config = dict(
    d_expert=624,
    routed_scale=4.0,
    balance_bias=True,
    norm='rmsnorm',
    tie_embeddings='early',
    seq_len=1024,
)
Below are experts of layer 4 (counted from 0) of a mixture-of-experts language model. Rows are named up (a neuron's input weights, with its number) and show model dimensions 0-255. Each number is 128 + 24 x the weight over its row's rms, rounded and kept within 0 to 255. Numbers have three digits each.
Before each expert's rows: a language model's description of what the expert responds to; "mostly gets" lists some tokens that are sent to it at least half of the time. This comes from a sample of Wikipedia text that the model never trained on.

# expert 13
Mid-word name pieces
mostly gets: "č", " IC", "ö", "eno", "sk", "ör"
up3:163098124130100092148171113119136116113158141068138092134127135140108139104108164125123120119137100168122132148124127072133155139121157144148159112100139139145102065099142152137156141153104107134158136134128167111142097091138088137164121126086144129110141151117126163089170077112150125130106146144098136085149149165137115132116160086122134162143102103170124160112151151132153131150145144142160148127173130143174160154107111139104135098121130058106114122165135100144127128142095127116167154097069122103106149112128137050127133132107131145119113134087100164125108143136154156109141141160074172110102145151126155139131121164139120138139127097105172139119110168113152102110128141114153114131102139114160154157144139125123105124119141167141103125108139118123139155175089113
up4:129146156113115134117088133140133119146137090115117133123180117095151143141131109145095058150102124078168124163113138150100117136154149130159101193131137077123129158100122065150089164127128138149140091118097103116135125167153150117127150107143128092120118150147143145152131130112093082129155148137131129108121102116115134156135175131148149159150162123171105141139135128180140151129141120156104157113136147114140136128136077088118116191095111104152135155136124125148101135101107141147128115137120114153121094122074120140128136157123116092112110149133128092171144146125140141079144154098113093113157136149074087149112142159115116134118140165132120132068150094118150110141127059149131120159098137134153122154127114184107149126143147101123094096096113104115133121128169127
up5:136111120094108138063138142203119117094139128114127132134085152113109132105105127131141121131121115096137122127101141094146120143100136117120125173093115113135143117122139149140177166147145126110067112111113149117191102168128139127143118154173120128147076158142149074131150127126133140153138142128123183137116138137140130140097141099139129125102138115135135112133162040104108105117118153071154091100129143158103046081106168142105100164133125130169131094147154128122102116084134092155139119129128122126152126118147094100103154146106110155122135148141167124098089137128119152118116111151157107132134144115114108105103151118127120123106143102165127070083137135131158128124105101116141135149132120093153148118118123098119108135132134144163161155089093097135124146117150085
up6:133186138155103116124120122155114126156167117111160091163165117137151148133100122162158142135094128114153152128159113135150124091113108138111154123160175155084122093141123112115133112129117132134130153125153105103137161123133112122110124175139065127101177129118100117099164157125157131096164085136110144158180147108101147114139129110103150109104130137149173142138112140109135130176113150085127127132162167107163129138112139123127140143120119098157147079160089113132127178122133156086122107109106140147121124126105118121127168129094162074142153182128127155125122127121142124148125164134096101131122156086100125137165172147132168106170149119109171161157119187130129146086120183132135109106168139116146127118113111145124112142105146110139111093136169134126110179169122140
up7:123093086109111149133154160097118109112138110096131158132143113171152131122112138126101122114125092135100114132121128089134120109135097119160128112157129102141132098089126122127104180156124114169123134135085125143109131133132139126129148127157136118116139139100120180152136140105119146167116175138167116133155140126147135102103135110129118157134110160115168130171122155143142123113162096129121160079151152093153108159144167196133160141122083084137105084113154159134153147077085160126119128122123109085087156136165123088102088138133119144132145114094131157147176133130133113136186082158119143100152149155104143094145107152072121162129143124098163132141120138094147076151120115143142094162108074105106154146102131150109111169171130124151122089128121127125111108106104151
up8:177156166139162118151182156182096100083136092145138123141169153096122123139122150140121162165087102183144138122127146173106140106106126091145127093093064154141125108126100128140172090108107095052160127134109124138119090165112131134080144167150105104113152117171105164155154144134128145130123121156110124129136133153143135136145104143100131161094169145121114139097146102130140134129111089108141119149078140122150081126128125132109123129096127164134121124134124106140139145146116094098119164109125130117112121119101122143111114149143140102159131120146146143132150106142169139099130102124134108123154162112159102114166117131091103103074133182146186119142158116134115149128147145114097134157127111111151182110114141145173139135117128116113130144138172117146095115108115093
up9:151103118117162086106107154141118119124117093131137139147101141111106157128098096189135164118104127130088113142160153124099140118171171100124142136103132098092121146102106129163145184167161092101150130122112152177119167131160145086153095116132112133153133118122112114142140138157083124137121127212145111141119178109135109156082100115128114125154123115144131115111116122119148119138144131149112122158119136092100083118103122123123153140146151107148133132108135087152141156117142172151156157149134146065111142094120139130119150129151110124144131114171138149121120151110143107125106125157170115103189141141169111130111115111137146116124115138108135115139103163129140108104127162129192148107147116083142139145108109123105092162179147151206073138162117134126120128125145127
up10:170114148110126097123148131121114126148150148100112119092115102153120144089174137157132165118107116166104163130129100124140130147119164160110135115118135137127146127145131092119146141115135110134116134112105139078165124150141166150089124097078111146136146146084098136127093121128139113121131088131151151113128135155144126139066106147130167143140136128141144126144145116067120214135097151079147123124140123141075196153136134096156156134114135155114126169122159153092127164133097158140162160115126123133106105164126128136141159153125148123169131168121180149143103149130150143101138123172118122097120127150113142144132149143117118107154113120133113121113114147152136143078161115089089112111104179178096096133119125170152131121168126113098084098159136135113067154138108121

# expert 6
Nationality and political adjectives
mostly gets: " American", " British", " French", " English", " German", " Indian"
up0:117128075112117141117122119142126136136115109105102122132104140191099106141174122103075143143134139144145122162094121139090165119112162142149157118115154167108136178114111142119153104129128124153132144104087131114116135144103097085154101125123119125117163147176145128132112124080124163115120110183138113119138107116139190173151139121167105144109129188126131132086150122116156177160106140132163130087135151100162093122121139114112133129163134147110098128123151098167159111154210131152137135170114125135176145126165128137126144083109125150169099160130108137138121138132135144134129151152175130135130115129130130155133133135143133085140081102136092128173124101143147103105137117100118155143161140148204110148160118128100154115155134141121152132134161136106079121146145125
up1:119151101079138127096123133135148108122152142165144117077124117188117165118150143147129170177102145089129145124126140113117146129141182142141084142148118131087094151115148124124150080117094159138143113091099160058121121152137171113143104150158106127122104127143107146133166066098103116129139113132071120100105119083108140124127143138134163103116132144144178146132146150132112167143105078140136119123126158134095109150161104104093127126152136153145155118165203098114101170123143134105079142134124123110167119124113154120120138130143140129145122123120091118128123099134098082109105101169095113104114134120133134100165132120162109103159123156138111151099145110139115114160142116124147125153151091147119177172149132170117127133101132085107129129123144121175091129114125112
up2:122090112140150134154131151132106135111107119099149149165103108138122136079155111125099118110069105116119137148121097141074117144157136117121167129134111146094140102135121112145091112114123114115132130117128115161119098104112145121121149127115152155112164131175142172172148102175158091176177128135114197108116159118122102141125091085079176149098153188173148129128124160146093137135104144128174150113129114116098116106121140127124128169136133096146150182160081153115106107114126137136130117093156135123113122106143129116155134087082141147132176109117156147149158101137109111119134133120152161160136140126073156101115183122103153155135122128112155172089123112095141121120144137139129097144136140135119115112095132113119123161176105147130116116085162162149107104127101136
up3:116110151145202139190139147199122100124117136113137130118128134128126160083122136142129137096128111142144123176149137097072147137127103137135147138094138139160171105078160168079137137121131137133090063118145106112162157117148096118174149133135115136125171119094149124178088104106127133097093154107110125154128115147100146111137109116080136124109127131132123134129151128139120133148146105119136090103112124146143109145137111115149105135109131109121135088138147167159142103142109098098150126146155121077129139154132147104117148103182115079120061095130119137133180155103102139138162141125135132131123146131137151124148141144101124133118143142110156141132166115130142123135127154134122088125133115112187157119132179104099163081141147138176130139164116184095129126096133136
up4:144144126169150137114119137146126152115120146122134131121121109118127125119100139124121109170111114154130142128117128133156198143184133160101105114097117088124129154112098100106170173109129108178128135135113111087112139183108135098140151127149169124129172161118078089142150107125158157160095142124173139097155168161090142132144104153147147108157114109133136108132166096119144123128135124118163077149132113111149109097117091143156150134130111119137133168126077126170087122157166150107164086111109085148139151145090104160171128178146115119147167146125164118113133126114137114115134135134121114128139123160183099093102163089129133134147102162131139087145108102111131083134163140114136158158169126071102130117112139147132107154117103151138157116099130098152120147127132105
up5:162144098144093159150138122158117091113119139126088085092116131071084148168151136095096132116181128148151153131110101127136135131135164154180126160149182125114160107132126094122166130099165149134089125138115132118127102120106110125101144141112123172096157162176151149150109104157134105131090136190136126127159148139151150132083140145152138126183113150137098100139131161125145112104115148144095161184142159133141131157120144078162158135142109131151144121161148128131160143095152139148094103123135123159095103120114116128124132114134173142139080179125130113134098127131127155125133106142134128133133182108143176117145176122128170108097133134166111139114157111102115127113140119128095115083157145153103106121125129101122117122166101142143100089148131176100125112101137122
up6:112182086092131177168154110152118110137148125140152093168070167169098138119106152111130118163146131123108126091124110128134129134090173165134138106141140128117115130117110117128116150115138194108121147107124114146125132126144142131118120110112142112177127187123133128152103143133136132129161125082173135156116144110142106129145139155128112137122141139152116120081179121088155160082142103131127155103159104108130138178131130123126130130088145131160112128158125132121154124153131133144190137142180132124130150134141149124181096153131108092129125151148154151096126121100090142144141120184097123148144119130133089097153110171109132114135095131089197146143136133121117127132147147140181089101116144133130129126120142141147120074140116137107148111164151128193131162111175167
up7:104092126164148143155131102133105135115152157128096092088111085110133138093162158097126151101100120174174111124095137106153126132127139097112152113156175131135116122117130110131138140145081097142062066135114152150096140068117150093109100123139126183132123126107160109123067154160150116088153097118136128137140154142133112126152069093132127135105103137100144102119156153108101139118129166126111106167091135129153112120148141108145121109129135189133127113125150071124112141097119139135101136119113094139120150125105111156168147093098127121111146108118123126175191096123112121124103114144125161127125110110155119132125097138128093136134144123130104096154126085103125142116173103174118110107121137150118139162111147140150090155123142097117131118169153170141150116123094171

# expert 12
Line breaks and markup
mostly gets: "=", " Genus:", "==See", " Website:", "Personal", "\n"
up3:108151135134142067128130126105129101115153149114141117109075115157127094158093111151154124121095109117139098146133109112157192115158142100157122121129098100107147161162139107143104178160176107150136124130104119130129137116126196102109118098126131113140138123116108149137156110103112151105126123130096122134168117097117127111098120141138136103113173125132129113136154145086111142143134126126122122119140108091111166120163144135128152142111175123140130111109113132111097137119076113111143136113126167144122120122080170118094167143110153108072181173143118141101142101122125114121137127123107114133149118127157162179118148180134116159154091102185151129148171101123182154152141155089111114116146174121095148144081147132141156155154097101126129144128106147116176130067112105
up4:164120142144121179133115147121100117114122135120115179127127112169167057126138163092127171126148125156104139149144157132168079162101085142162115108144117135115129157071134138089135147175131164125140151124086119166108125101109104092123149163136152135156117109166136168147120137132122104106137127180149139130126122127163141169133112125112142114148146149116157086132103112110186123110155076109113168111071162150112113113110134150158105149131100122184107121162086126174077119135112141111143135136103173129123113128143135108131137152132090123115136141150147093122133136146114144091122149129070110100158103152118121122120117123118112136130104168131155114132164093162121137105125130159142187137120126125099097130116115097140116117093146114147114106100150172139148122088137143
up5:139128141119182080150088140149139129140110143127127089155150166134102126100080167114156063097162105173120141169121130104151169141179120105101141127126173116153158088095170120119144131127125160116119191199136149140105108092146090159143114149145114114138164173145147126158104125127107146098122110137119187133143124117156181171153127120120069107106107117139150117140128101096125159120126127123129132138104132114128166151129116145124135080103150112111124174102116165116140097114110091143112129121122130136160123167113102103143104099122121131100099118117138096121132136144096091122151135119097104125143100178137101107108160122108130105134133144133136112144117147091106113169157077146168146166119119123148144127154106116163134132137106151143122140107132126151148105085145146
up6:163118124130108099118107143150144108119133056134126079111129167134148106166129157127142173126125134153187112154125142148144149118145128132143165098126126133129114122119126123108084150120128154132146091138135143123124156154107129097129100173145164156114130126093122109178191107142145209105116079117111137135140094108143100122113092166122136086177136146094130145116098124102147113133141113178153128138164126138109134138099055117135168123144122144120101137102157135164134155156143144119148104114152123104146132126134146117130086131151106148127122111121091118144109106163136143116127151105137114118115085118124139155116145133118136089159143089167125146136108194124165077095107090116094094092098110088093132128108187102116131093135137100121141101120124132131108147108111137
up7:123145120140142138151101145108149165123143104101150152119132121179087101082141140135100117145164176100152062164173139141170149109134145135102168096107169145132113129136146119122130133125145110113118149149129155115103162084100098095115149100118104129163084147112054126126138119094105137116090122114150123113121137162134100095159129149152177146127130124100136159085105129140111099188088130135113121095156142136117174084097149122118085126145150115124089150091118144170112161156196101114132141101114135143176138157137156123108079108096134142104140141160142105124110082102092124106115129167129157131144111140120095108151107135144136133180136135113109140134096112131144127119124107138153122116119112112154139132144100095148157098131115099104134111140126101151129125152145164
up8:140154078121135113150100145156146148105122142151110141142120119145128148133163098135113086124109159138164166126122172110149115122119181093129093127110125160109127088138130136098111097100116127136119099143106173127099099120118110115111103150124122165173095150173124097127173085121100135084122094073123120097135134155124106128141109115122130155129142126122107124154109153121155140133077177118075121122172091132101126081094157111144113095093092122121114103138142167132134191193157101190171123132116125124116151118120103137129108107130094132114105114153091156145117095143116100138119103121136132129094154147118120174097112142142129137143129111145160101078116140137174128144155141117128128123111130135093091134127130093144128126163149123135101062126142155141175159122115138
up9:139106129097130112143141132146127105126141126140128160128151170143125133132136157137113148160136127128142136127073116134152110169166129137117100153104115082131109123124107155094136131099155100140116099119133105142139097144123075131125116110111136093123143104145150094167144130117086149115150152104157088146130160119125113117127154108118142103143140112167142093135148135130136136131157133085139154103126143167107185101114123123113110111093099160143110066124138113172073145104102188140133156181070091164122106114134154124111124099161087142126144134129104111153161161132098124125139105131100089113165118164142134104172141167132165148121146182090156087089178145101156165153113075107115127129134121097127173131107151148119184098130135130135128102117141168127137141147159105
up10:121148100111087129129140143143133157130141136140091143130143098091135146154121131155119163137129087110115126092124137140139096152148133120120122105123139153105132127105130125136101134129148118108067102151117126118136119120096109145156123143134106085104086096120109113131141176118129117133129186129127140126142114101104157077045150126144125156125200127158112124144116112129139150104122097118114131117114088117122079141114100163157150171121115138133106131123171103117158140136123133107128160147104130181122091106081124156144108169181180161100160113109157151123125123068130134141121162128143111133134144123109098111120125153079138115082108121157074146129139132120135155105132118122139153139128178126117144118121137120116066107194120155147063137096110138130103109092152086

# expert 15
Non-English name syllables
mostly gets: " de", " Sa", " Ch", " Ma", " la", "ai"
up3:101093126148182109171137140127129150153169142159110121144109112143176084139147146139136153174099095129146102117086138138135133103153148164112149138122147120159143119155134169102105145085161174137132106127123101105100108151111129128117097146124168130129147109090108110085152095135136144136101181108117138087113119155100111111137127112130156103082171137134168131086118137150127138105161105141142103133142119088125128143126118082079130096100155113133148138105098149127118117097181125134114125156166157124094129115119126105130141096127128121114145165126105082162151151109111115109116112141166122130070171120080155140107161084128118123162136198148122148122149150098145146115116108133178091154139108157098113176145121143125103120134136156166170139134122140155141139111139102
up4:142154154128133132105147072135116134130095100156135126092113138175132075144143118132105132107125138180109148082152127121134183132140143110086133105139138133137116124111108104157105155155101130154128128143113132118116141139138132125134170140109151185138150086145142129140136124161129091155110122148138120104149168106124109127146174118137137114151115174150154151116089094111086089128129154138101135158131105072125108113151084104114158140137134123147143145078106097124171138121138138135153136136120147149086119099119143135151127124107156080122135065141103072112163125193106114107092125106132155098161193144119142129119137144123127178188131143149096159119133124096110124132117136153093121135123159126094140157114200125131103130149118154110133142137140156121144112134133191
up5:134151141163129105161093146150111137136143119110126117100189140137166102138118132159131147114192125139102165162109139121138147095157122104122085126151165150117089193132130132155080142116129147121134157112133083096137192094145150113149141112153124112140133086121154126127139139137137130147122174150123120106138139099094130140106132137165158123171149166085137086133171140131132099123124126113168195152118083140144162112124117111139114131110111129109110130112098158119183113155133146142177141091121149159117110126121083142139104127106146143156145147125142114148106164141105100125109115143113094095158113128110131140148117125149156170153127134143160090130115115136163136142086185132110146117134081107120110135120116110123126134106191106153122108143168154191103135118168116
up6:111136108107120126131084134122133099116166093125138130168114110122129129119080143125118101147116108124118164147122139103122098140121166107142128150104126100147092125114139122077120105127105121111140134137104124163134145077117138119124126125106119135165203124175109100151088108141138096096136153103127099152085139144141081160111125102143076102104142128161095125132137105076135181109151163121142151146131140140091151140175115123136119126091127113138116086113126141106126123155114118094104130167173156142092120101113129102118161143174168159151084167127122170149117131167127124155132167115165117163137162151127137133170151150100120120152134118077154141146141150103151145157124108118138136109112148129063179163117131100129148152141125152147137085142122139057159132156117133
up7:122135134144148132129117135145165130139122113108123147104152112139059121180136122148151144140097126151107138140099122162093146116133129097137131110105124150106101147109121136156095129141140144132160175109137130089122116157098110168165041163129121081137117103149116170101093088145128113150132123113103136105180107102109124120130144133140139110151126169118178154142144141118105116092170140140102120112142102094114148161130081138108160137098099135092103106128141141142120171123169072104136081122138097106125116102147139118131120102103136085108159136148141109166161161119103070118106144134124158102151120102105125181124127154111125109165143123185181134110095117137162131145178155128113130125106134091101101134156091142098130129139126103113142071114119139138132147108142129
up8:115077089159142147072156184139134136101102122144153135172092084135080129110129124113102096118133151087113142089120085183070125175140144143164111101129134126106122138140118117159115141126139123136098112104115131132086112102169141135164140135088111126096132135148089121144150093099107147109109122137139165137110113116185122159148103194165139083157131123111146160130078110109144092111143144138115145130135104148138120116119149124143116122124133129106127118149120155078133150159152136124106142145133125135137160100116115166102101143174153121156096086128149120129163159148143130162152141128104121142134163136139128092136155095143160091134111086097116133130163139147105133110133107153113140142090133133118154141138165127122130159116144093162080165118168079142112159095112137
up9:125138135162099099091160130162123114113126135138141107136157100050131119101103134144092127156131175135142097152173159158120141164131155148132146155102134142133117125096138115145185093166171143118114109192119145113086166126117127101118151099114164150123157131075146156168118131138107126162153127121150141121139102147080107118145091122152125138121131111136136121117121119115135150147171138140135141119141161090127138177092088106128144175131172160135088115161122130116127087109152079113081124103153153113069136111129125132105114114135180157119157119135099143153156084115152139114095129130123165111169149166132155134170128102127170156105103105076144101132165141116117112132129134109077134157124122144105128131109136131119124085132161147121130122136119151117142096130104105
up10:135137134127117140145135102146130128127153180163136132179137091117111097151181154137091100092126162163171124191152159136111182129086147128151118144146080103085160143143131175138148116112118123137146129155130156107115147125141115109109141154158101096154106161163157148116127141124117115098167156129115144120144146096119125153121142128139123152144145128132089152091121161129071112210147126140177138119105160131129127090137151137140114173152133144159102079118118128135118124146132155132105143123148123154129111142156166115140167143137139125111125108081110129134128117121133115134133146110163144091119165085109135137066156170130136101186108192141158145119119140153126177141117117119161178146097098131102123129138133134132121135164130146116140139114096097131158129120162130

# expert 5
Dates and table numbers
mostly gets: " January", " March", " June", " July", " February", " October"
up3:168142123127154099109106117146136138148102095100123136088125109157104122126125097116146174125115110127194115141129153135127160122162154106137166137112123145052098107084110155121142123154108130161128066126130148203154096128158151146128127144150128133119137142127119101141118123118110159142169100115163134102163102104078121146140154096083153134120106126126128159096111105129146158186096099096141090162136126119086169140124111119143109156138132120148139113157157146139123133126123128122174132131118097168123126092124132146082097113109054116074102130144132148126113116135119125150141153104101098149110125095141112124155157135114096101136112122094130085152106135126154119133125129090131132105131092171072132153153123118156104139145092113138155126143129113116176094111132162
up4:070102101146108120145122162115111165141103080117115155171143156115139129106126162143143108092143149130108130130203122091124143142122132093147104136119135147117132108126130152124080117140098161136133123167120127126100128123131129151062162153125115163107134122131180106122087099085102123129125114137100154142147114143119157112107093130119138154091113149122117160108156113103157150150150127129145150098149112133114132180112142103131124107171133097122122133158151127117178161119081130150146079129112094154138107096142147107111096186103188134112136123124084111133117097085128090108128111127145116114108148111131095123092140145102156132168129133114065157139114107167111118165123119091139083107146117141108125113102181140120154090109164143161136135125170113113111122141160155
up5:147133128152163151138151113137162129160132139146120130118168119109123126093181149092120160100129118128135089153156196083152132113075144136098119113153118158133143109115136143108148121091166187139137097137154101100134141121148134142125104114122094134092123172126150114148119109125146107141092083114127133168145105132192103108128156092142134159112110112125111104114146146145129124132130148131102113126106172159177143113110123123127134139102110128126130142128112090119129164136139110112156143077130151071073129139132152110081149176115082143121131129109107167109113189153150130157155133132128108129134135141160075123129150145121108126108141148121131156116117111143167137152119175126155115102103124149120124159109123133103129147129086190131079198139147155115088109128102155
up6:133094092125113141126119148145080167152087108151154125121113115116110139103119117115134135196124139126110137112125132111144133105115150119126125115153186151133140114088114113121125118111139134144126132155130147130150140182141132110122130105131107146134122124085133110095125114144155114127157070181111103141181132152100124146120162108111095139082140089108106161191111131128179123145136172138124133138122121105103152122159119139101126093091094139108118102108066127136116105117174118135155132117159114140122139125120111143097082153148112115086113099154123085123139117148111131097120161140137115060153152075121120144142127086115101134071097151134127143102112098126109117133122154077113152100115142144144123103120192122113154114115122160076158121120163106102167156146158174
up7:162148145108123127151141146152142132146162145132100129129134130127106139115111156102125102143137136125105108153156103133108146110126132106182119132063166140100129169133129139143115123093137113116113100174149120105101115155103121140160135149098147120151086149157087102151096136088146163119124121140149125145124127131116158130153097125142117133084112071137104149158132124103129152129117129147116124107110125129148110149117114140101134104151174160181102083107088109130097177100161146102125128130123102112071125132068147173133112128166102133133183149105099111116049060155117108113152141140115095118129172078143141085120113152120172126141160122140121122149145115122179141109107145109135164126099113140150110122109154133142125154153084137129176165159117132143104121144136166
up8:136161130111122146099128116094121112089115075071157118150169139135159095124081120126138125139135165124114071120143087110113118186128150167136135126089124117097130156145127149146092130125137113149133148122114118159135134125136140110173135147167104111097106147146099138105137095128113125132105136109167147118120156147148120096114123107124136132098125161157140126149106125151133136118109214143122074149115109094117136149108097156104128056136122109127162090147075130127145146097140142132145115131106137126109111097161132120167101079101200111114123158143136157119096165111114129138119153145132108129157146147158136129122091113123109135135125097120161155156161146127139154153090161164167152090169138172108111136145161142137127176170128117114091102125122130143127157099154136
up9:110165091116094186094116117110132099099129047123072138137168146159114081154154121112162087131158136133084106139145137164117100140073116161154091136144140116124151150138165134116087151120106117154123146148104082104131145144144109110192146096120148144124149156151107163117135073160109097110110137132162108145127123135108148158120109100107169130128127132177104125150106129163121139150124143135155110138150172102092159129128159139144149155159125118146150125156111132133116128118113149186158129080130158159112130139187144140141105173156150105118130130111124131084111127121135130116082126172136123087121167151169122118133136100114122091127132095111133148136137137124106115115119124096100122087112116140116159133138134101167137134130143112128148140123166105148160149124106164
up10:107148147099117137126155100180156129095141149134139114104103124102124141144142097115114130114120127139142116140129107183141093093172159125123075125130107166105174156129105140092068143138113159134145139117099100118165121167115113151083135139120148135172114110151128116171113121108148117102164107143143129130130214159133113154107184140100162101130152130122093168096139118139124165145117123157123100094118128117111130147112160101114109152172144141110116088133143114125074144115112141099140177124104149133123153145122124175139109126140122141132135129107099107133104105173114152125133126190118168114131165084113134141126130129128161138168143100133124147133145131098190131162092163109144134091140114126120104077087163109181145154140107142144147154155134121140151122133107148

# expert 0
Surname word pieces
mostly gets: "°N", "tt", "°S", " Route", " Ward", " SR"
up3:085117117141151123131090121167135094067087105138126114131128087170107168089080168130135088112148153166105128140133113093126079125128152128134153131110112063131127144140102109122115118125122093113128158127101097128088073141135164158114155145135118089121120121152132106152131084146111152113104129120120134104135157174165114139104135147146130108113111132170161162154136116107137121142107084135155181194133132148141146136094134137113100108131092131129128082159130116099141132099128149153091092109137143119157078130122135113122096107128142105104139149116126135138097119133137146122126079136113148107151150086176144111164122126169125092121099121119110122139136150098135192102123179163137110132145136111114114149105158116144155181147172139119118116093160097107134120150133125
up4:135121090135089108114138162107104130152138116173078128133113093119108107169103118128122111105136095105081092157102110101179120160117146098173108143105131168096146149122148118145134141113150129134129156068097125124135094103100082153101119138090159128110140167107120118165126135138137128121154110118142118135143105103146112146160162139142113129090108147107089146096162154134148123148124112149144097104137108098124116172144142136125121073118119100138143113153132125116129112085104109076134108137104158113134093147140114180147108097109127143089150125158117107138121102110138126085156172163103098119115116148117148126116140119064165106140091137107115177151154136127146141159081132140119112124127144146115136055115130125127097127084185140137121127117096150155096092120171153
up5:137103130114086138158159112098115124122125146086157135160138135124097152169127140139128159096097147133112109095112109135130133139157125158145142144168176092192174109159126124165138139115145098091139114168107143070096131117157170124100190154112147140122082114161127181131150136156091158163136159102099118114146102147081143141120111167115055146098129155101128140129092116132108098124151135116100157110115146083103124131119102136168126093144115151097137150143123144121140119130118134137165104095174127125121118133077119120116095143109127140169105174107130116133107150131114150139106139114058102122121143114157108152154127139126109119188106089131123126082164129105114128134110135132165107121119111152086165140142126152144128130136158135098133123102101110128098124117142126
up6:119105166143122145100091166158147106115140118128072126152138082116099131137113159105118104094159091168139145172142125110175167128080090127186096124126202126129129149171184141146097114121094123125141095105150113124189139126163108152161149110138140152075131126108154141148132123135117114149083164121098082115129155146148137138124136096097092136141114140098111157076151115125105133144122153115096140116120102140128144145161128198116120108121107125118107097143114135142154130139128136129112143119109119175124119085104116106141117117114162110148101130116127161104130142146146165115124134145120124135122138108125112122142135170155102087150110094134113121137145157101110105122146136111119142120148141176170143134158147101175131152176134127170109119169131132155148185126111122
up7:147102121130132098157136127147113111153107143098111104117145179141130125128123139134137127148125085103117169151107176106150109149127152132093084130143144123159157132100139134107127158136099114127167115204182143097146140150106122158125104138131067088111138099148146108129168104141141100127170109182123071154091168103144110107113131162131134105151109136124133145151133138119128096159123118115153082122145092139142140115168143121098133144098128117113130123119121125148129126071169098111163128100123130127110117143095149124120162145101147145139146115142142117055119149119134171080114153150082117122123143135076128166156165133120115153118122164162145113107085151127154140134140091167149080090117114121136149187188130129124117140101156107129117119104102118145136134149123147
up8:110130128086164154121152154085164137133141135118128165160117133117147136132143117144145150146107142163150120168130125131127169108121127122153105123103117105133095105137149151110145120114121119112134105129121151145169140153106166174113128150122151118105101151130150118144147105153124130121111095130146083102125146160104104089139117144166127155176168100117126163134127122128110086151152127090109104118174096167189118120156134165161150098124146114089114121152130150145121109131161152117110114156153125117126090147123163110157088153140118146096075159049123098088133127076091140165115167135120098128152118125132119066181188104116169105094115080150128115118127139124157144141135145077109134176128099097131129155105115131112132125112157114144157110116125099129092130125140109
up9:111129084141165146137127175098166106093129137132118107137169126139122139086134181119116147147127101120126108116151092143091103201150103121127132114122111113114106142137082095123151157142115081112052124130132159165085130148133149121105151111158089187088162154141147175114108077138115150120175136105128106159122161127105116152131139154143140163136107158149138131113120133105155172137141105103140122145118124140132141148165090125155115132095186112136096128132105125093165142097148121125157150097132154101153098120113157175116128168134134149115141120147125110113109145158116074094127142119162126147146187114132127171097099149127119165142100141146135127104122136139096113147101103125149137106130160143125115097121110121134131123140116152143132153075113103150148134079127156
up10:152191114126088154147175164154112148118132117157161112138109131127115146125110173112059106169148130108125133152125161145152111125109097123140154099087158116119104104137122149109137130168133107152113122102143114112149107123155173162129121146107116122130103161166104131064132108092137131106137156179127078089130108135119156114072150112118131139139111179104107139126139122086092154117159142130125116138157139126122144149078127135124126157142151106118080103110148139153130118139136075138108112114158121113147112158094136141160163122125141121148124143124173059059151080123142092115106157097124162098141106125091138084125108151146120150149103132115123142114110150129137154128147126106129123127074092162127138147161103113138107137127100154136120126131159082142134122131105172